config.yaml
n_layer: 11
d_model: 320
n_experts: 80
experts_per_token: 6
d_expert: 32
d_shared_expert: 192
activation: "swiglu"
moe_layers: [0, 1, 2, 3, 4, 5, 6, 7, 8, 9, 10]
router_score: "sigmoid"
normalize_top_k: true
routed_scale: 2.45
balance_loss: 0.00236
balance_bias: true
init_std_router: 0.0076
lr_router: 0.000499
n_head: 5
n_kv_head: 1
head_dim: 64
vocab_size: 14747
norm: "rmsnorm"
norm_place: "pre"
norm_eps: 1e-05
positions: "rope"
rope_base: 10000.0
rope_fraction: 1.0
qk_norm: false
attn_scale: 0.125
tie_embeddings: false
parallel_block: false
init: "uniform"
init_std_qkv: 0.0239
init_std_o: 0.0239
init_std_up: 0.0239
init_std_down: 0.0
optimizer: "adamw"
lr: 0.000956
beta1: 0.9
beta2: 0.95
weight_decay: 0.13
lr_head: 0.00511
grad_clip: 2.0
warmup_steps: 324
schedule: "cos"
final_lr_fraction: 0.03
batch_tokens: 32768
seq_len: 512
doc_mask: true
train_tokens: 307700000
steps: 9391
dataset: "wikipedia_en"
Below are experts of layer 5 (counted from 0) of a mixture-of-experts language model. Rows are named router (the router's row for the expert) and show model dimensions 160-319. Each number is 128 + 24 x the weight over its row's rms, rounded and kept within 0 to 255. Numbers have three digits each.
After each expert's rows: a language model's description of what the expert responds to; "mostly gets" lists some tokens that are sent to it at least half of the time. This comes from a sample of Wikipedia text that the model never trained on.

# expert 31
router:103109172166116139179118131137156103093116137155141101113152134136135103112132163087137140109106129065144110125172114157101119136149151141117131118133117161173128099147132144134134129109121109210107090153157126105157123155127130151114117138167122132137127126153127110141124097147097181059100144106167122131111135157068178147144134142128114135122093112148158138151124114124135111115112096101117143157125151106146091146161094137152118123161169096114108144118076151096145128128126112
The prepositions of, in, to and from, sentence-initial In, and paragraph breaks or == section heading markers.
mostly gets: " of", " in", " to", ".\n\n", " In", "In"

# expert 61
router:127136166140124119146109133127179121136156121151131113120150126142126129114117178111124122125108124190170127143158104104105154177118134149143101129113127134136137119155123151147179137149105127136160112140061120134164084155167087128126103117123096138172131139162134137146113112143105172164129180111182168126124118124121158150105126109154089109108136125159123116131101118094108104110088116084104114083150165119117078136141139158135136122142141105092141158140108126113111081135156104
Commas, and, or, &, semicolons, closing parentheses and line breaks that join or separate list items and clauses.
mostly gets: " and", " or", ",", " &", " but", " well"

# expert 60
router:067099174109093132156112126136146113159106151124135098113141157112096112124129155100124147148104146121156122130142091101189093190174134106098120113135134136138117105123123137123148130107100117171099092156098113111172101154132102138060083132139139138111152125127133104129137145166084154127074142106125140143084126132139160146110115102160132101136106106165129125152116121101118126135087105109120132082139133181128088112168116151114117119143134102141083162146061123082145095109150094
Bare space tokens before numbers in tables and prose, plus dashes, $, as, not, and mid-word pieces.
mostly gets: " ", " −", " $", " —", " ?", " how"

# expert 14
router:113177151113127147102103135128140076115177164115158103121183136166130110154150143107111145140071146125161090158126127108171094147141128153087088131137096126144142121122130152133125128082126173126129125149126156124142095143138161133094107119118140135150135137157130106123122120132111098141130171093162149110126133099125143132148083140146134154109128093117144137164136087060123122151112155110150130135148118127158112150145101128111107129157120109130128119138071156112097103172113107
Adjectives and participles describing things, like located, built, small, developed, plus infobox field names and table bars in sport or technical entries.
mostly gets: "″N", " located", " similar", " Succeeded", " Genus", " north"

# expert 51
router:123120152152107092107137124154140110122156112127146128102119133147084097165135167105108108122100125139172103110132109094211123112100099122117137086137118128174096109149096115168156126103086123144121111095091113150118127140087120163087103150120098152129101146155116115141127138144101137132076178104143169132142102122121117128126113082165111150132130101135137162143107127108127131116129075079131174121150137105121080117174085144114086104122147100115120149129076150138106092174143114
Final syllables of proper names and place names, such as -ley, -ton, -son, -field, -stein: Mar-vin, Char-leroi, Bal-ck.
mostly gets: "ley", " Angeles", "ton", "field", "ston", "mond"

# expert 25
router:137140086162072122113067171137144113109115140158128122111136127121127122161159139080145146143139130138142077129137108111215120161149113138093074102136104132137124129135139158135176105140125134142115098167138139126171103130138116151119142127149161143118143149180111141136137118124106155124068136124158129137136105150109139128122136124121082148125108114161154120173101131125139148095103116071125158119121126130147143146133108114147165121144131101130126176155125107129130112157134124
Word pieces inside foreign personal and place names, plus birth and date words like born, Died, August, Count.
mostly gets: " born", " Count", " August", " Died", " Born", " Jan"

# expert 47
router:152122107186146126142087142133141113091140138172142109085153083180092131138108105070083121156112140097154137099124124143131154165105133138123099133140101153166103107126112156171126150139130138177103102172112151131144114158150147125134090124148120135115134120145149141094132102154117163088103169140156176128131113115105102146136112146136084133138127145121133140151151089134103127111102130083134144132141124122134094148128101075146138102156127138127119164137092132140108082166172127
Line endings after tables, headings and sentences, plus date and duration words like year, years, June, and the suffix -ly.
mostly gets: ".\n", ")\n", "===\n", "\"\n", " year", " years"

# expert 24
router:115127157157086150137142125151154099089145159176171112104136166111108132094149129115117143113108106110156090135150122115145150171130173144125130122105098146142111107132103168170135120119095095159105133139067128148201099166137148126123106105145102170111118129144178127108096151145112125105083155107169156152121126155141124130125081150127106153132068106155122141170114090094082140115112130121160114143143113143135092103102126130132162149156136115128115142126143147138123105161136135
Capitalized word starts of names and titles in tables and lists, such as H, M, K, plus non-Latin script bytes.
mostly gets: " H", " M", " Sim", " Bh", " Ak"

# expert 17
router:125173113172119110124099135098120137079152120137132111064146102136126111164150130074089112124118108100106102120135127144184136162178163176078138121126097149160144083144127124137154096111126137140137129104158110112176131162135147125125117141146115159156170144145130111145110120157070157110119152085135147068138101122126141134160128096143129101117103101167137149162105120127131142104114123101106118096114121122079121134154112111133122110150157111111086147136129133145098126170120107
Number pieces in years, coordinates, time zones and figures, such as 196, 188, UTC+, the seconds in 46°36′26″N.
mostly gets: "196", "194", "189", "195", "192", "188"

# expert 15
router:079121132117119141121126114127140108093139168139097098087136122127098122133156161133112140114109136148150112117132092134163100133160112118084173145124118135197156124145115138128144142111062134145131120136125148119150133153134129181079121106124136197151169155145153110170096156147122164141114142070136137079112155122162128131125118100160115133079101113108161138161124104124134146105087136104186113108148117092149119159144115145156126115160152118090109157143123123132126106140147083
Words in biographical narration of education and career, such as graduated, study, settled, his, at Oxford, plus colons and dashes.
mostly gets: " com", " •", " graduated", ".A", " Oxford", "American"

# expert 53
router:096151156147090147147098148099130100098125118169120117091096112108126103104172169073132158142111123119085118120135129127158118147123161125109105140150123200125134109184101153115103117078113111154136089149142123133165075173145137153115078104127130117156168124143102147127084120135101159106084139115146157110123140132114117132128091124172128114147133122192149120163116109111113148112097080118148115073143123148114085140138138132127144148154163092124119132158114172149147089133110128
Bare spaces before numbers or dates, and opening pieces of technical or scientific words such as Ac, Pseud, dis, amy-g-dala.
mostly gets: " Ac", " red", " ac", " Pseud", "⁄", " int"

# expert 36
router:137150134138120124132131119135189097098172104143166145102144089133109099129147149112106135135084116121161129089108105120153146154130170172116115114127105140174168093151133131173130148144078156163115091107112123129152101141126098177130098132122140155167132171172140111112118143145083152141108161139176132088091121113120107143108154123116084096152136121137146113130091122112163146111097105087129110097145099088121115144115128134159123119164132074115103151109061145122157123135131101
The conjunction and, closing parentheses and quotes, and numbers after year prefixes, like 201 or 2.g3.
mostly gets: " and", " Kong", " century", "ik", " example", " especially"

# expert 7
router:130148157156126128175122137106143121093112118169142099097132132127146112143155160111103145103087116130134142159146115123179099154139151127127113154162099172195094118161121155103162120116136128155135107173115117135122122145120142157098103092123138136105144110144122101141121163128116162098099125123140145120134112157096101136138099113151113159107107107156128152130097105115115142092109086145101120115098134117141130166142077137140110146160103087135088158113128145146120096156138105
Digits, percent signs, pipes and labels inside demographic statistics and data tables, such as Pacific Islander, White, 0.68%.
mostly gets: " MPC", "Scientific", " ·", " Pres", "%", " Dr"

# expert 37
router:108173127131078109098136112147146138093145129171124109112138100175089096099144130076075115093127121101115134143144157124161147113122154123145157092137119144154098142163125109152134109089093136118114150139115122122157147141174147155112111151129124176143133141136157111153091114175112150124127174113137177110109131122114107168129117123157114132100123109153143105141126129142106140140089108089134139119124126114146130139121120135088094122127151102126076169107060115161122083147145123
Final pieces and head nouns ending a word or phrase, such as Latin taxonomic endings like -ensis, -idae, plus version, portrait, tower.
mostly gets: " version", " JPL", " Authority", " Records", "ensis", "idae"

# expert 3
router:072166116180119119154119186130179086136134153192148110086099120154113129114116169080100159121103114115147071153161112131187142119146145172119122126132111156166154118129112120154128124090093167163098129163112112144121132123152123167117100121139108120176144148161116150151091093139101128093138139109157112084095118105104147112126114108135148104120103138126151139070102099125140143091099098072127155090088135116137133146143120106121107122156151058151122136140124166089133075135140095
Single digits and small numbers inside years, statistics, census figures and table cells, such as 188'7', 12,443, 14.3.
mostly gets: "3", "9", "7", "5", "8", "2"

# expert 41
router:104153137142151135129135138145182101095160125126155133117127127179115131137200120118094138098121162100159159145145145109201134164111145129153122115152116113114156129144126142118134125133127151145157103131104122087143121156145140169122116144151141134185145118153120113166119134143132129144114147119169140117123140069121131134120089113161128113118097116135133178176155112104107109074113118121138143137140147088136133120119117097123140119164118120097142160122162111134131092176165109
The letter h or H as word piece, as in one-half, McIntosh, and year prefixes like 193 or 201 in election tables.
mostly gets: "h", " each", "193", "183", "184", "186"

# expert 20
router:092151102155109103131126140121172109120160159141097124121141111140086092140117120102124129110111162121159140150166126132128108115137134133120122106136126141158121128163134144132143125068122115129121132115133134128156120147177117174062107144134124135143141142142142133149141148137092137132078199084131123098112136135084115125130127090158091101100103102156154132164094140116138117141117109086097148118145156121163113166113133130093151151122156100100093159128071106129115057143120076
Final pieces of long proper or learned words like -ical, -ic, -ian, plus table bars, commas and parentheses in lists.
mostly gets: " —;", " p", " z", " mass", " ep", " Ep"

# expert 48
router:117100133155123115163140145118158116111160139109177125149112127134120141128129177098137148139147131144113086122135140144106129200138176104126132126126077122135141088154101140129145161125081195128124113115053112123167089115117130133115111114132113163127137129169130145118111128132086180131122154144131148129138120102133126123143110086153101111140148101106128149178111109104082161124054106077101113115146135152156113134154151093142151115166135091116114176155098148100110108113176099
Commas, especially in lists and place names like Atlanta, Georgia, plus relative words that, which, who.
mostly gets: ",", " that", "),", " which", " would", " can"

# expert 4
router:081141134154130103116113163154176102127142154179171109120097149129121129117126164087119151106109149135140118160138114108193138153140159141092106141130112147139154131118066160138136107126098121139139126174098107139139111147180106166123106132118100128140133122163118152115111113146109137110086144099142137101132146098096136126145112151146127141116134107116159128126157101113123110090078113078123135112103145098137098142126096142151140128189169098127121121125138157105105105156180132
Digits and small numbers in tables, dates and scores (18 July, 6–4, 27), plus quantity words like half, any, few, one.
mostly gets: " one", "10", " few", "16", "31", "15"

# expert 59
router:091127118154136132112116136109158133117131171122149133130109100141081091110105135100106164123130120107162146157171114086130130138118159154098132089130133129139137088146127107119150128121112153137149128188108120099165140113124100154083086120126117140116116143130140126131120106163130126117068149116115138100121104124109129149119104093141086127138102150111143114154131115085127116140114160085144129107123134110173094139108103116143082121123164118098119109144091103093142101138126111
Words in actor and film biographies and award tables, such as film, Best, debut, episodes, appeared, role.
mostly gets: " film", " Best", " debut", " episodes", " Nominated", " character"

# expert 18
router:099118136159036158165107143118150162114127148142128128103137116080098109120123121118106131074097147098140095107139122108124132191143176138120147095154112150140143118159093170128144148111091084156143103122161110111167085155160147142121106136156105133156138155130109112128123110170106153104114151146168129122116150152095113114110134099147127108110115118137145135130120107118091113132128095115131137095124156106121087168128136134125153123156154072129099152109114133132156107163155089
Function words: the, of, to, for, on, and possessives like 's, his, their, its before noun phrases.
mostly gets: "'s", " its", " their", " Her", " His", " her"

# expert 10
router:106174121198126124118115150165187105137133153160115146117116140154130132100124143110083156103092111115122096151166105132173171147127165160123134113135130150161100106119096115142157147083128145139123144167081094151135127150160114140084130128133107139169142136143097161129110117139132147097111168104189127105137128138090139128122152088184145116123109132148119121106119095118130128117087087089107136114091127105155132122123114134085109173135153108149132152131145141121114064126126123
Single digits and number pieces in stats tables, years and decimals (198'3', 71.'42', 2 March), plus a few odd word fragments.
mostly gets: "2", " only", "3", "0", "5", " MF"

# expert 5
router:122133130151083156113111102119127086108138152168168103128144148123120106091128154087135120079126121111154112108168148138147092171126122126128107104128097160157138110146121153154155117110102126152118108125089144131143098168132120159107082123139117135149157111134151136125113135150102159126122146120154171158114157115139150106122120106139127163102072117172116162153093110093096144089108104127129118124162113107138107119132101094110152107155138134133085155105107106104158101175166093
First word-pieces of proper names and opening quotation marks, e.g. Har in Hariharan, Gi in Giusti, quoted nicknames.
mostly gets: " \"", " Har", " '", " Th", " Ro", " “"

# expert 29
router:078178145150110120038101091072113096081134155163168115100130101130117106111158106150126180151107114151164126132123112095155128156168147167116115157093131140142119099121093135135161122118112144135120112146104119110123134166174141166093131168143116114171137116170167132126121111142127124126105188101136140134120109101150120130137107113135126132112147109124146146139124130123136116140114101105139152094120121099138112154126126101104128109163130136142115139154108140118106083162117111
Line-start dashes, colons and field words in infobox and taxobox entries, like "- Born:", Personal information, Genus, Species.
mostly gets: " Genus", "Personal", " capital", " Species", " Phylum", " Animalia"

# expert 2
router:102152104195135146130086139144145113097114117167134104121121121117108145148130122122148146109106116135136112137163083089159128140138142116114118141144124152155132098138099112140166133088139110135137099115109101156155160146141090141085154123138118140154097158157160137121136144168110132102128175070132132147080096127073140167126124111179125133127078119166192142165160144101134133120077112106128113123157139144124104129121125151136160143153089092091081151158091130134130099178151127
Single capital letters or short first pieces opening a name or word, such as F, D, Qu, Gl, often after table bars or headings.
mostly gets: " Qu", " Sp", "See", " Preceded", "=", " Apps"

# expert 58
router:110127120102134166117133130153146083136114158140147118081136108159097077134137143102113138117098162140152113175146079129154134153118136160106134174147123191149140090123121157154122104124131147141134141122135129103151106137153115132073118135138107127129151116141154134152110114181134123126070158113156127111094147095104133144135126130165106100112122114126140112158110101126157120126088131087129144138152103135161108149118096154102144091136157113126115152139102138118115097149182120
Words in political or military biographies and infoboxes, such as member, elected, politician, Representatives, Rank, plus spaces and pipes in election tables.
mostly gets: "=", "endment", " politician", " Pr", " elected", " tax"

# expert 32
router:101148131164125097114107136180141112079153135159135091103149114133087092136136185073148143134131099110176126132112139119157143172150141142120150152146085136144144111158112157141132131146113144172118099127106141118174130164131137164150124124134134144169117146149128121155116142171116132125116166159157141110132142103139135119168127101123119137152128115188148135137105094129095163110119134094135108098156130120112107135114119135128103137167111093105106126117137148148134136152134123
Year and number pieces like 201, 199, 000, 500 after $ or spaces, plus counting words like two, several, million.
mostly gets: "201", " several", "000", "180", "184", "192"

# expert 22
router:122133160157126119147077108117150094149159117134155122104149147162164133115149126086113126174106170106143083138124084084178123149120127151112077133147160133124113106131101153104159160123130148148116106165112151119130125149159131157079095119140116129116126154132155139121130129137125146100092156134157152148125111121108160170120125151158127109095108089148112126143131079084163120121087112078103131114139142123180128152137116128100121141158130112128125104125114105123141088149168145
Field labels and table parts such as Born, Died, Date, Votes, Turnout, Coordinates, See, table separator rows, and "at" before venues.
mostly gets: "See", "|---|---|---|---|---|---|\n", " Votes", " Date", " Coordinates", " Died"

# expert 40
router:134168143132087123106146147136140122102165134152153118128139099133092092088165112099098148115103097119153102118128118119152136114128163148099100100135118168116101101170098131172180091122135126127132117104141151089176110150200151139126091132152145151156149109194132119137099102161114114118091156120179161097150157126160111136129106111143140128108134101147128138150117119126118143172113107061125112098138115115132134153127134103108119140150177121136110183117112116135100084169146102
Infobox values after a colon such as first names, countries and nationalities (James, Turkish, China), and taxonomy terms like species, Kingdom, -idae.
mostly gets: " species", " Order", " James", " Species", " Thomas", "idae"

# expert 42
router:108152154142125132122109159127182080130119135172119130107140126158133066162101134108128116168107129111173115170135141115198106145113141144125140135111120129151098105140143159149181150112113150115140071167077142120143143158129113163089122119143158171104125143161121119106121133108117151127127160105184157146136113133124134127133117140155102150073094082146153153136122082121101148117104101101112121158121102132165147125136107143111123113151129083102099134127109131124127112176168127
Words in sports articles and tables: league, club, season, match, football, country codes ENG or ARG, team names.
mostly gets: " football", " ENG", " ITA", " Championship", " league", " League"

# expert 44
router:085130119173068153133098150160175143102108129169184110125140103139077122146100121098125149127133117153153109131138129125130150145152150114080140126123139182134075098156106143120174132132120113149135128125083142088182110140178121123121087131136160148129130140149120168101121094163158129117080137130183135107101176093141155131103124120148141171114114128170126141117159088128133132096089091119132150115134118135145108129131144109125116128159137131120158165116147113123118114169188119
Auxiliary and main verbs right after a subject, such as was, is, are, had, remains, in biographies and definitions.
mostly gets: " was", " is", " are", " were", " first", " be"

# expert 12
router:099142148163109119149114107112133077134175131143158113155126083118130117154145149106089113140095110083152116125153109141144144137135128139123132097151115115120130146167115130145119140112102133123112094149087132093148099146137137163121150092155146137143127140171161095136099143147117132120102151132132125128133135106115121123133095113134075126108115153124170162160125105103136106085112134098133130094146091154154118144143117123126123107154148121084104140129102142133159123148167138
Three-digit year prefixes like 201, 199, 202 starting dates in tables and prose, plus occasional mid-word pieces.
mostly gets: "199", "201", "202", "198", "196", "195"

# expert 11
router:116147092150098135146106136135164136124143128146153109120125128119128092107124144089109144136108113137115150122125093101135105142141126108124150132163104167162121105189113156139128136120098121162120150146092103130154075137122140118108104139139104160148111148158120161122136096130127172120139096125175167118108179134127106136104124124150134107105102113128122174125117125119133122078058110156108152085114125105160089131164146178140124144158171104112108170148115133131122072111165087
Sentence-final periods, the verbs was, is, were, be, and hyphens inside compounds like low-dimensional or cyber-security.
mostly gets: ".", " were", " .", " than", " was", ")."

# expert 0
router:100126149139102112154096107110136117128148113172122109117157140136121118105133138083086163126112144111159100093100121148129120150170133153124131121147135156130121110172100153147147107109136132152094104133119146125147103140156124149080113121120138173166174192143094142130130094144110160113137170152174155143125137096107159143162124140168123118094103127164110121127146085116129102104106103081130124129154102123133116120163144130108114118178160104095152152123083150101149109156173118
Row-opening pipe characters in wiki tables, plus adverbs and quantifiers like also, not, only, more, both.
mostly gets: "|", " not", " both", " only", " also", " more"

# expert 19
router:098164114151116143113078146148165104110152132145152115084161156165130140145140150106143182131125142121113105138151066108150114183127128127126104111119112112154141119123101170097155129093123146148143103193099110150140130146182127165106112125153107127173133152115130146107076138149134138109114144084168130128162151077098164129096084129129104159092114127152144137150133127079150103082124114106110147115126133099104121163117141137107124145178113138111125136133122114131132125179100114
Subject pronouns and first tokens of sentences or lines, such as He, she, They, On, often followed by was or is.
mostly gets: " he", "He", "On", " He", "See", "|---|---|---|---|---|---|\n"

# expert 50
router:090126151171106133130082139092102111124156133172131133107105103139136113128134137116102121130112159124124119121115143118142157136139172168107079126104102145116146072128116119114149111108104140167116120151151125139143125123140155154103134140153102148092125135145122161097103108146090171151104156106182178111092141086111125172132122088146099130131099104147171177153102110122090144128122108093096136113108106113135108137160110122088129103139122134138122131156125102105108107144108138
Direction and route words like north, west, road, river, located, along, in descriptions of places, roads and waterways.
mostly gets: " north", " west", "°W", " south", " located", " road"

# expert 57
router:104148148160050146117085151124154098120115126146134129096114119118103111088132112059098199134111133101098114119164104111168137159131117156088119108115122124132134104145087132142145150108120121152128143139100136121143112142134138154125085162136132179143142157166113145166087119120124147137055138114132152113128107113121124128130122112177132112118118155166168134192110113139109151133136119112133101128138134121136097122129140122091134122144158096115104148109094099115140131138120133
Articles and sentence-opening words like a, the, an, In, The, As, often before first, new, same, in species articles.
mostly gets: " a", " In", "″W", " A", " so", " As"

# expert 9
router:108156115149058129131125144131159094106129141166141137112098093111103086111144132116134156132095105142121101138133133147153121168124195160098107134135128176163125088163154123151099138128084137160149097129142114140150094162158123130105097136160106121164177144119137138145104115163102155116116174124142130066163133110103127150115114111161130110137154108161149138115135099124121122139086090133136125112118161150146080141141145121132118165142128096112095143109106155124104121185135082
Descriptive adjectives and adjective-forming suffixes like -ic, -ical, -ated, -able, plus "and", in explanatory prose: similar, secure, cyclic.
mostly gets: " white", " similar", " different", " human", "Scientific", " related"

# expert 23
router:094173158123121142109149119127146112131161130113170110110121173131106090138141125115122163149113160123138135130175083123190130159118133105133117148159148186160119126114098136147137131139101121125146127143125111134146102156139124127092091131135097156135114139119083158111118122181123139105093149121143144120114135138112161152097112127173120107131144100114127133136168116086121096119079125106129156125111157123153096136167104157112175131162133139075125116135135116104118088191145111
Opening stems of common Latinate words that take suffixes next, such as rel, cur, dist, con in congenial, Det in Determined.
mostly gets: " rel", " cur", " fac", " dist", " imp", " ext"

# expert 46
router:105102146156109095145117142128145114091163147135151119069113141139104082154138133103140135159114161120150104171145122102161114138169133177145161134133108127175133130161131135113131177128134142150149106157115147150162120144169169122105147125149125123120145157128150108122126136148140180121110107134159136109119134140090127137123117121153117105101102134140130146173118108105142126088122125129116142107116110138160142169168089155161140130125133135171136149140118114167098105140177155
Past-tense verbs and word pieces in prose (gave, met, sent, Form-ed), and blanks and decimal points in election result tables.
mostly gets: " gave", " met", " ±%", " rel", " Med", " Pat"

# expert 43
router:109166166138105130158130152116125121124137125137152098117128124139125103125141158103116169152103126131142102132141135122160131139147129131113109117157086138104173136138115196114119117134114074153112092175129146125156101136124136168129124108155120146129120174152126141142101147146091151132087145105152108121103137114104134132080076167137085115134131118167173174191104151124135116107085114097146161119130102132140153116126090147122147147158130106123153164116128131120179108194155125
Short consonant-vowel fragments near the start of a split word, such as Cra-f-ts, pl-aintiffs, vot-er, Capt.
mostly gets: " ad", " bre", "bl", "apo", "uff", "amm"

# expert 13
router:123133141159081145103110130111127108063132168142160134106120106135103098126124143105092159109094152130114115111174160114140130134105183157091149107113115160147159101150136123145189125133115123144100123127124105132167135205171120140121134150117103156168143127159160094138117078161122149104112186120122172090139172111118117121111124109161118129132097126151121122167140104139083116124124126120156157116130121112143081156125092115087118118135167097093100164116091111149150087148151122
Later words and pieces inside names of companies, record labels, albums and places, such as United States, Records, Take-Two, Racing.
mostly gets: " United", " Racing", " Full", "ville", " Records", " Public"

# expert 38
router:090149155165103158138125151103180127101115148146165150152154105141092093154105148065103166110100118127135130132173115104135132146119157123131124104144091112183090126137118147108154133118146142150121140131105111129188104149136139127111088107124108160137093131162095109147096108138112126119084154159127105110103136135113163128108118134145106137127114136164104142143130136119111119092113137093131134092112105114178084133085121118128115107179138073102080150128103126130146117153139131
Words about albums, songs, tracks, episodes and films, plus quotation marks around titles, in music and entertainment articles.
mostly gets: " album", " song", "\"\n", " episode", " video", " Times"

# expert 28
router:106142140133112147157089128170147090103173177159150105137136125103121091124123165110092122132082098109137120133154157152130157137128163118136128127153118161125161133167123169180140155125084132176100139134106125121199141131127120166123153122107130139162138139163128124143125132131096162104111144125185163123123141107149131114073125098138132157128100156160134158122118154113103142105090064065110175079162098129120117121106087100111135111172131068114125157162137133139137057150174088
Capital letters and pieces inside acronyms and all-caps words (AIADMK, NAMM, EDMONTON, FRC), and initials starting names.
mostly gets: "SI", "X", "W", "SA", " X", "NA"

# expert 52
router:129139149136081134127106132147127096104138136159167115122130134117126128127138166094134182152131096142150085159144098115163138149138109123144065116139116135105143150162125176103113101138139109188153100168113170120164079152172118138122164116125149140155158132147115172102123146174132125121120161121158150099150148113115174127120080138114126147132124136184128174147133105099122106091112128122147146109108126122134100143117127143129129147165143105144158147138139142134128130191138130
Word fragments early in a word (hydro-gen, t-ax, le-ase), pipes in lists, dashes starting infobox lines, and math or chemistry text.
mostly gets: " c", "⁄", " Majority", "Not", " mole", " short"

# expert 55
router:119138155158100085124132123147148128122119145140168089080122101114100095132118137112121113119133140118165096158156141133168113116136160139078098120122101145165099094148125137143147137120090142154156106177114154125142104193120117134114117103138114159141087146166147142130116122145130172112067183082164124097134103110110120151123127129175094144099143081157124114123148135118135092111098089113131139111140125145145104148127075142132138115132133138149105119118075147123119105144149097
Adjectives and attributive nouns after the, of or a, such as political, military, public, North, Green, white.
mostly gets: " political", " military", " water", " public", " Green", " white"

# expert 33
router:145123133175089115110086122143133142105115131144121096109195105126101122113121148103122140118113136132152117136136129062140133116143120133111137102153113162176098073144139169151179133101092109128116112130135157116159158177135118165092148131122153159119152142121152141171128121137053145116095151093163180124098125141138128134149102116165089160128083107135153125136109091129109150146107079089092130111133122083112100132129093087105123116136111102097101145115088122135112095131157107
Given names, surnames and word pieces completing them, especially in cast lists and tables: Washington, Thomas, Hill, Miche-le, Hand-ler.
mostly gets: " Washington", " Thomas", " Hill", " Williams", " Jordan", " Wilson"

# expert 1
router:084158143106075113125126175136126103110120149180152145125135138134122098095151170071091148147121143105131073104141126096161119153150169125129139128102129151129114150157108166157136194134114130144126107138112152066156138165148136128115082135150127147164130146129131136146104114148132205134111165111121154102137164113120127146128090117149093116091113145139123123166125110095135116105086122119133139083104103133182128124129116121120124120157147119086102153146100117176117096161164101
Head nouns ending multiword names and noun phrases, such as World War, High School, Award, season, film, plus the preposition at.
mostly gets: " March", " War", " Cup", " film", " Act", " at"

# expert 54
router:140124135163106096114093097127140123094122150171161092108151091143075112122113152105090110084107151140117090134128120114178127124125171146115160146123074164169077106195110138161164119144096128123125127154102137144161130185112142170115116137150142141128162158144128099110077089137121159100103162156169179114169143124151109161149117079164131143139141100128116143120116103118149138149102099082124156105123128109132125142110126091151127103129135123108105129135087130173121093133141091
First names and surnames such as William, David, Smith, and name pieces within proper names and places.
mostly gets: " William", " Sam", " David", " Robert", " Hall", " Smith"

# expert 39
router:127138112153117139125129147155168138102153112132148096110111141131120123137150106095133138096116136154155102105167112108167132154136116124087130092144114167125137138130102156138148103094081106149140135142123105139145111173131142170113089135130115185148113140178118140132124131163078123091083188090159161134095121132149160162121121108122108116121104133122119169134150089135132119111075112120131168109169142115131094165175100143131170126198120122103121143145097108107127079170132133
Short inner fragments of longer words (coll-o-quially, rode-o, Trans-c-endental) plus auxiliaries and function words like been, be, also, never.
mostly gets: " been", " be", " longer", " card", " never", "o"

# expert 35
router:147124118136120116124112141121140115108109141145132117095123138136095088139174176079113084147106136134121088101107113094179115123124154167104128113121106166174137110121130142146130121172084155178084114140132125109155134144132118123135102111125105151122110121165131132111154110113125177104082184142147125123125148113124138156122129083153133116125120095144150152114089138132136110125100107093143154115174149130169108126144065143140114113142171116091127137118103165123108088135162136
Nouns and word-final pieces inside names and phrases before of or commas, like known, family, together, S-ession, To-ad.
mostly gets: " together", "endment", " addition", " children", " members", " Notes"

# expert 62
router:127132109161096122098094135139183149113124125127130127116101131157100116126129140116125150141076132143129109154184088115137125145151131162101129087124143151180133128113083146186163154100124114134106122138138122093141138149119104167086126123127142154149125141136138148151139097162101152122094149122137161149088156107102127117125140124175130120094082108149130095134091093116115124156069082092118138143165123100141127133134140110104148132134150091063108121122114106144117049170164099
Inner or final word pieces like -ed, -er, -it after stems, the second word of names like United States, and table bars in results tables.
mostly gets: " them", " -;", " States", " Kong", " Nominated", " Sav"

# expert 26
router:134130128158098135122106140162176129138119140162153107107118122109132120089117166099128159137128154105147123120130087109115138145094185128106136118111070140149130064148120159179119107128100110148138118173107090161136090165133110127109102101137090158139123142137130155137164099116137162110114144130168141116132150105115124150125095123144131079142100147145146124145113139147123153109072110104124137126117140117140079132127158112103128125194149092077117136155111147113139098088129106
Periods, commas and closing quotes ending clauses, the word in or During opening sentences, and dashes starting list lines.
mostly gets: " in", "\".", " during", ",\"", " ?", ".\""

# expert 63
router:124085115140103158155139143161130107124127123157179095112130129125113104146105148108139135139097127145136110127192121117163128163103137170106136130122115126136120107132104148148108134150064121181126123149129138170192103155110080136100106107136156144117139121132164158142120135152124167083095149100124118135092146108107190145132132110132128161104144112123140158110126076107148155152072118113105123124104156088137109139128117155147155139175139113129103140153089134117108111139140097
Action verbs, gerunds and prepositions in narrative clauses, such as using, claim, showing, with, under, after, during.
mostly gets: " using", " up", " During", " use", " control", " After"